{"d_shared_expert": 64, "hidden_act": "clamped_swiglu", "moe_layers": [1, 3, 5, 7, 9], "balance_bias": false, "init_std_router": 0.00747, "optimizer": "muon"}
Below are experts of layer 5 (counted from 0) of a mixture-of-experts language model. Rows are named router (the router's row for the expert), gate (a neuron's input weights, with its number), up (a neuron's input weights, with its number) and show model dimensions 112-223. Each number is 128 + 24 x the weight over its row's rms, rounded and kept within 0 to 255. Numbers have three digits each.
Before each expert's rows: a language model's description of what the expert responds to. This comes from a sample of Wikipedia text that the model never trained on.

# expert 39
Inner consonant pieces such as c, d, ult in names and words: Cal-c-io, Rac-c-ords, fac-ult-y, touch-d-own; also blank table cells.
router:158137124126091161153119150096169107131113091139174103108156102133131162101122106205150158139150095104118166127100110109127145142131071137117138150104097101096173112152125192138144151132131140108124104123132168123115123120142100132125133160095091125083116119106139145126120164152165136117168127114109098108139101106146169127104084169119
gate0:146143138105158162146105122149163114128149101090148074159146133096128161111116165132109132094120094096156158108121163127155174141128176096115111116111129103088133133126118158123138130131131109141137112121083130142118120115183152137128165155116157122124131121147140094161100181112144117134166102099121128156139107136128119148094128142141
up0:118122150128176187125143085161131121095126107103113106156171160088172125071144129126168115123117125094138169101150101142133151143132116151111084126131093110074170165129098148135133152142099102138120116121096130154126169118163129100143158152151111133167128124137179111126111135130114138116116125156115118167197100119123137143111183101157
gate1:137077132150119129121122126152167126155153113118155141088117164119133147157107103167165113149100095095104119098117120089098144110133089157090126113108122113114147137095186128135135155131121110114131168116087129086149156110121122145154157134124163120110115172121126156117109139143157111140143115107130165155128126136098168079121119090120
up1:131063133143127113144165090155120100126079101108147161131183106115129100100132129168115168122128129119117139096152125120129124122135088147152112154074125101104168162143124159142103109125097137124146147105132151126154107123095109155163101143135124127114156131144103169124125135143154162131096158144139131124126109090081105088101157153098
gate2:137137122093109120129112147137140117121104127141157086138109121107186081116107124123093134104124141119118160099133178162088157143139142176144129110146146087148079081137141124155100095121109131123121167129095148073113094139139170123106087089122166145123139126109128143116124136110116126148151130112156146136137114126109116117178140132121
up2:126146092156093128125085168120159157162140124142114092095141108154152122112112142154101110141083138073117131118146124199164159164098115133096166148123139118091110126129081148151056122127149141107120107139162157139108111186132143112104136125100125106119163139162125122138123116132105149168134107107119126116092105150164125155189117121094
gate3:127140122123151119137075153093135114113102096126162105148154110101113136113134165118110150188142147145162185127131123130140123117125086144058113122175113145124100128159115137132144124142135159161103102089106147144131164102135115144124183159162104134105114129134153174107119137128113105101132141125150127148145100176144090145101087153139
up3:123153122127137138142122142056131110107109074117144127132146134115138114112125141111164134148142166134167117100165114071148131105124110137078124112125083127109147182190106114145159129140115194145141104102161129139146148139138109130168125182117075130108111097151144194097114109127141111132115160145136164181130105121123081153081128159131

# expert 49
Single capital letter starting a proper name after the or Best, especially D and R, as in Daily, Documentary, Dodgers.
router:123115117106152122124181125102118119110086122156172157118163157088147146124075131127145136137146085087134158106121139164125111128146125118109131123146096157158144130141129162111142154162132131150118106081133134160156128110138101099089149133118117111116135101126105149108122137137144126132152143187095065108127110136101113140114104191122
gate0:153138147141159175106165090110116102148109149133131102141130152119117117132141118122125186085158102118133138102153087136119131102160151062081137148129122151138086122113108119092144116154136143129118151127144147145128073102142128134172119096177156134126162116147119088120146115103132147173155106114078117135054153143116133130113121160158
up0:130118133139169141122159104106140143120138114148118166091158138103160136084108107139114150112133099110136130129126108090102153092162108100136097146123130176142112112133118146073112099130148124124098123185134143116123127107092125113120151112114129109129126141175127127112149125150093135151155095127121097151101154158158146104167117165131
gate1:128128117101162143117167160153129147118137156100138115132136157122156142156122140148129126136157109111097121122104107172144186131141097083102166132123131135119134121166134111146166130070104122170127095144142115172123151132156155099134174164127156121130164144135154156143146076180135137129099112133169080109092111155111142087149154176128
up1:117147117148168109109191148181161150133139115140138108125162147107139148172124143163134138104177098115150101140122137125117158124144128145158137132150155143136105114156148114149119148114131146132113104120109079138108117146114131113165117193063117142155138148103123130119167123132174119103162070059150137135096122090126096088137106137159
gate2:102140110104190143106159132121153105099092124139126096118149097126129065153133108114155152121124136090143155136186132149063108115108155131118118174120102130134121129155116114169099136159126116133101077140150144116123138121155124121125135107146130162125125155120134140176120105110161145142179135110129100118142126132122129167133100140157
up2:137120072112153146131172111127143086102096118144116099153142078117119146135092107102155151127105130084163144121155067151096091124108162125148132184108141127157144089160182114112149129143142103109124084144123137084120144106126108139155167108133118122128133124166103138134161162119126146133108160143162097122089105125117146151110090108152
gate3:092124144149105146133132131136148149112057110107115110103145159139101123146161124142141112147149093125114108133070101139130062140150089141107091132148084134111145101115113146125189118142112109155073124129158115157156140089139133098108139095128130130112148164149136131126128125154124093129134140179169122145108070111075093127129138139119
up3:095124159143124144118149152116115127140124088158137147153107117117140150111146096143156078138113116100152127122131162138071122124122146116156126129114119085159164118096124086164116058143090174103091151136132139153151153122138130131147124136119137121138156141131170130126120118107124165175190114127137105135132095120121116179123123143154

# expert 19
Middle and final pieces of French, Spanish and other foreign names and words, such as des, ux, ons, Señora, Rey.
router:150101107144120131097088133126097090106152120119160151110138121103152124138126166163167172149156143137118136126117147154129094106145157187094136146131111080166100128157115144186186143124132150120116128075136123172109094134147124113138121110098128112144147132119107137073127143138131134133152125111121157146125080113143127130131150159090
gate0:119117120143115154108126140140148157124107162102110089134159146110138123168156146145126120144122151153133143128123104154061137079136130139110132122164130088174084143110094130125083130137140128174106172112113104073109106121113139098142071120166137113131103122138131114105133151135127164136128121182126141132132083141098160129173119160056
up0:119117085177148116121134154138141144141099107124079077139136166126139099158133148135148154150146165158121131160151090109114141107158153104156154131159115120148128116152076113124076121107160116165146133095137143103155117126152099105148091133133116096149108098138164127138149152142104151139121131156122159160110125130091158117155123166041
gate1:156141127122139119136157128148152125117138120114116118111152114121150109135153175111126133138127109120123141143113146127111165157108146120092149134142076157128083111160113094163152127127128146138122077111112112151143156192113131140140128142133110167107113108154173137123110141151168151099197125145097166118144098096096117097118118146110
up1:123141076103180106136135115157193161118142084125142142121137142151164082164134129139105142148154087122148143155150121156143138176134145073104111132133084136149125074137088059167151134127148110131131155073132119131143149139102103127124080136130111108148145084103175109094105151132130129147147140134123123125138122130132108088147111098127
gate2:125118157162127136105138150115121100111149120164130149096125128152134126136186127104134132128168125097116112112102118135135146140162141145143088122108149129164085134151173135143146159155126132079163140078088147166135167154127107119121153089124124127136128126127136159125106134163164102116136118142139154137097119117077121147109109138110
up2:179157141124084144132137105114160145102145120092129132102109122132107134142175113143099126135151162103140123139101107120115169104140126188122136105140139119129095131162177138193138114118108147136090100120112106159124126145132131133117121145115130130097154121154152131170153121155136142135176118101117165140081127142152156132167102130147
gate3:164103131151119127143144112133068106134097160122096106098156151151167119142155143122157163137147124143095139114099087106158154138093076142117124103111116091163108165151086207154118101112155168116125155129126126114137117112138132150125110180116064122148128095096151126108149134103130160162128128134143116153158096147109078145168107120121
up3:117163078139142117127115130179141119121135119128151122129150146142132122145127124126109125106120101116117135136132113132095144116133123083141091146132078182135152141170112088103122119113093121114116098137115118116110117177176143135129140121121194113162114107184126119127122177138148143146095165117095142127109113119141114097169148121155

# expert 2
First letter or letters of a word, mostly capitals after parentheses, hyphens or line starts, as in F(ormula), (F)RA, by-(e)lection, Sub(f)amily.
router:108114097117148129116152112126108107127118126189213138109127127112132113100132117171126176171163135069143140134112120146122119087154164159063123117135104095129134137136119192144143127134089106143154121114147132172143177151153093124116135133097103097113150114117158157136133146104154132126145133159120110101128118072083126160116113137093
gate0:109131161104149079142123096139146135112084097158156148136119157135106130148130145126115183150106099114175081146127147165132137097133099150105153107117158082160132131134113133152131142163128134112125176066154157119158161161125112096088106124116128151127109136097110135148140140134154182103114105124092129146141132122167151148139180121091
up0:113158107128133176091104117139066123141115146115117084157077115149139137086108101114129112064123146119110095119114187152144120135171136140134147077131160131112188128114134105066140136117132079113136134155161141112128146128103119126143154163106136142149113103139139148143131114168075112166126173115131141125135073141155137126120121125106
gate1:118149114143152153119173117170110092091133135159155116141129123120128114135097101147128119143133120098133166101110097141120128167116133155111152137097104108159102137126137134142133138078093120131137131103157123124116107114171105139173112109122103134099141117125136071123121162115133127146131129124127114108128107091118144154102053070159
up1:136119113120132163158142157162081110086138104144145100138120095121125083116098126092112152119141125168154095124129112164107167144115100128136094099122116126128117137144139127163154135147093095108112079144158093127162173143181099154116146078121146128138099102094157132149136103138133101107154148128152123144102121121144091157097115115125
gate2:098079073122126130111152101132140144128107137114169124106138122085119125170090127128130171159082129120143101109132126107150164138115106181146118121089133092109163140104132155172136159106149121111139132127091136158118165123122122109147151121122117121116116132148145141137135103110149130112127144102187166109119106103066146108136123139118
up2:127139088109169144099125139152173138143126156115111147081106158136153137111141129149135115137125145153112155140120124155097100120169109081175100132163134117112148087121112107145150100119123103117191108139123110148145137133105133104125121160139118083123151119093121139128113049136128165128139095126144142146168183121135136116174081192129
gate3:126090114100147117153156125126117114140089107109125134121122112095104150128161177104145123148112107123141110150114151140124129125117131153156138133117162120120123137118098099162101140137143140090193174120076161142122129133158126160102148178117078151097120062169149131119081144133111123181115125181120146106132094127137129156113178140096
up3:141102113128122107157139118112121121119196110104159121096137114119104134160126162117122102115119144082187144130118114163154133124114142140102108132131100097110121143135152137153110155153115120121135130126119186141124126181105151130116084112145107147128113119179167173146163176117084131143097158185123120084129113103127107136158156160111

# expert 41
Pieces inside Slavic and other foreign surnames and place names, such as -ev-ić, -ova, -ko, Krist-ina, and van.
router:165138121172127149163166158101098103128127121128132080122139103131158124121114145118133143186177114122137130142128132115118125106108109121124139103153124128123124141082076141135134120139108127127136111096086140109097118133125070113117149186101082128083119085111147104088142159151157106152164158152096136182124092051137130153117124173104
gate0:112109122132078113155117163167142131183083134124158124142126093184147156112084106139121120142158105163179182128117101116103118106136111120122152126121079108121113119100128147137133096128118133107156155121087165137115116116177120155135146124142133110111132099152162119097129106143145146150125135084155150132147092119132147096126156123120
up0:115097128108167142135129122108100167095125167083130141150134187132123113163155140137132121107157150126116116097111126102146104084110137118114125140128111146149049118176110152118078128101144135158138131148123150154158173127107144117153128164151142118126148138107126142095146165087124126152100094126099133124159121124141145145133133115116
gate1:119126110104077101122122114103128178143151153139112150100102140115169110157145082161155165142175145123158132129111129104147135135090108117141100137172099153154087113086147178117115165121106111083131132137146129124146113113174109115159186119134163125121130154062123144131112131149121109143173119179132096091120104127121144121152109159105
up1:120168093110129095117122133103138123147125112164133119100152134109142123185113110144079128113117130122119108122173123133071127113164093182105057139133110135104149133122139127115118142159090098124171103147111146112114134152151148136116116136186169144137118142086155134143106134122187128112143138131144121172142103091109120098151137161133
gate2:125119121101112101161154098160117121111114093153140114147160118142153149107108131133121118160172139165147153093103103142108126116141123094136144149123139134121141168139137137123125071139132135169153139094093143108149157156149107131155138162132098135102117124096139153098120083103080089111161161175109116170152109120099103168147113149101
up2:148101143152083146162078113155082150138097126114110141112092160122160090115087103112139108152110102121131136112146127126157162142155145101122128165117146099125151177155148182139148110099142123158126120156117134135091138096135128132121116191090125137134092179133124108109133104122142112167158121067090151122135152130129123120108111063145
gate3:133107134072160145152106125140126087115115131156161099110096086129129135146129105104108152127186071145143121076156144154123128140113124171119124180159123105123131124151080140147132103133109087135157161132112169145151136092157137143158152131084127157158135204153131147101128160093139126137091095147106151143163155171161121128092115146144
up3:123118129113122090118156089150122161154118114108158130139149150124117109080085150136100148170146128151159192109115073111107096120185191160148131132141114123136137156145153113149169141153129161126110125161149106151129164095129135104146134085144090160124154112128147104092127110110138138139125129122101112112136116138174144108132139123141

# expert 59
Plural and noun suffix endings -s, -es, -ations, -ings, -ians, as in Turks, force fields, matches, Assassinations.
router:159169136117160138113150150115121078132127101139154133105126113100142170097108139169162146152128132129111148124105159114091135141145146124078124155153113086112127139130132135152136174144114104138155133132155147161084159103145146120126116152128127106143164105110156140115112136141126126078183152124134156128133071113120124124155096144115
gate0:122153142159143157129116118119130083139132155117124124105144171130076160155086164144159131160110135122132156119137089140104159098165118095127136139126090108148136161093145106113163135110141098133117152091164099125132119165120149138113101143170108100124118146152118127149127177088128125129174146120095127114123111123109078086132084153116
up0:129095103130107141129128091113149141077121135135168129123096053075121131115161143117077129109119124113152078141146120125167141144067105127135177122157122121103138113110110120152121121145129131101126114133080138159149137083134094144084166108107170164118136136105151128150158090145103125139114130148136120129140141168151170154102133100154
gate1:129131134104115122174132114148165135159119132149154149143096124145126145136132122145099150130096144115134170154151095137099110142150105106094124128153106115094139112123161155146171143134103107146149106092150135094104130139121136145102120168124137101109153124160148127122115147094147123139137132076092126113148153132155120102084099152157
up1:097151115169117143132132131161098134142124128080149096097145142131122146149113108137151096144129081140121158123076136105124143101168119121114129146142110120199084162147117109120088139123179150110131103150159115149132107159100132126115128105115145116134142138167178121106165128110115138158132125138086177177163107118110134123128141133105
gate2:137108143120187162121145090105146104077127135154161141101073157101116108133129104105163120156151113131115112151111138166094100135160153157122132138104113126140147128144089122112139111094131163085142129126138106119096144100159157110152110147161138109129134157193129138118154133138064104067134113170125122146145114134151157166141116133148
up2:171135141140143128119162082104120129123165126126131154108087135121091138113111090110154121192146087125141136135098141155121105160127105097130132133095088104127152144129134122155155132141116149142151111110134142158100149129151115160126168122179137118096159142135138146131136130128088121085143127171113134142094080110145151139142086137137
gate3:107108121124151135100152091112122164137162138104147151140114134131109141151063146119145122151149100117137123164148128122154184130120115147109145126104117072110109143121149127127108106125116129114112150141119163152158158112151108154113186150141136114104114133127096136132132076149145121103152131168124133131152137103132144153098120145095
up3:099110093121133155119112157165109136112125094099129119117144149148114168089132107117151138132115087135132115143121178101125158163184134154167165150121145091170145140131074117157160128132118127143149176083118143123160130164177116089146164139100146123092105137074059118116104124187098123117096146122110118120123147123134111141104127135085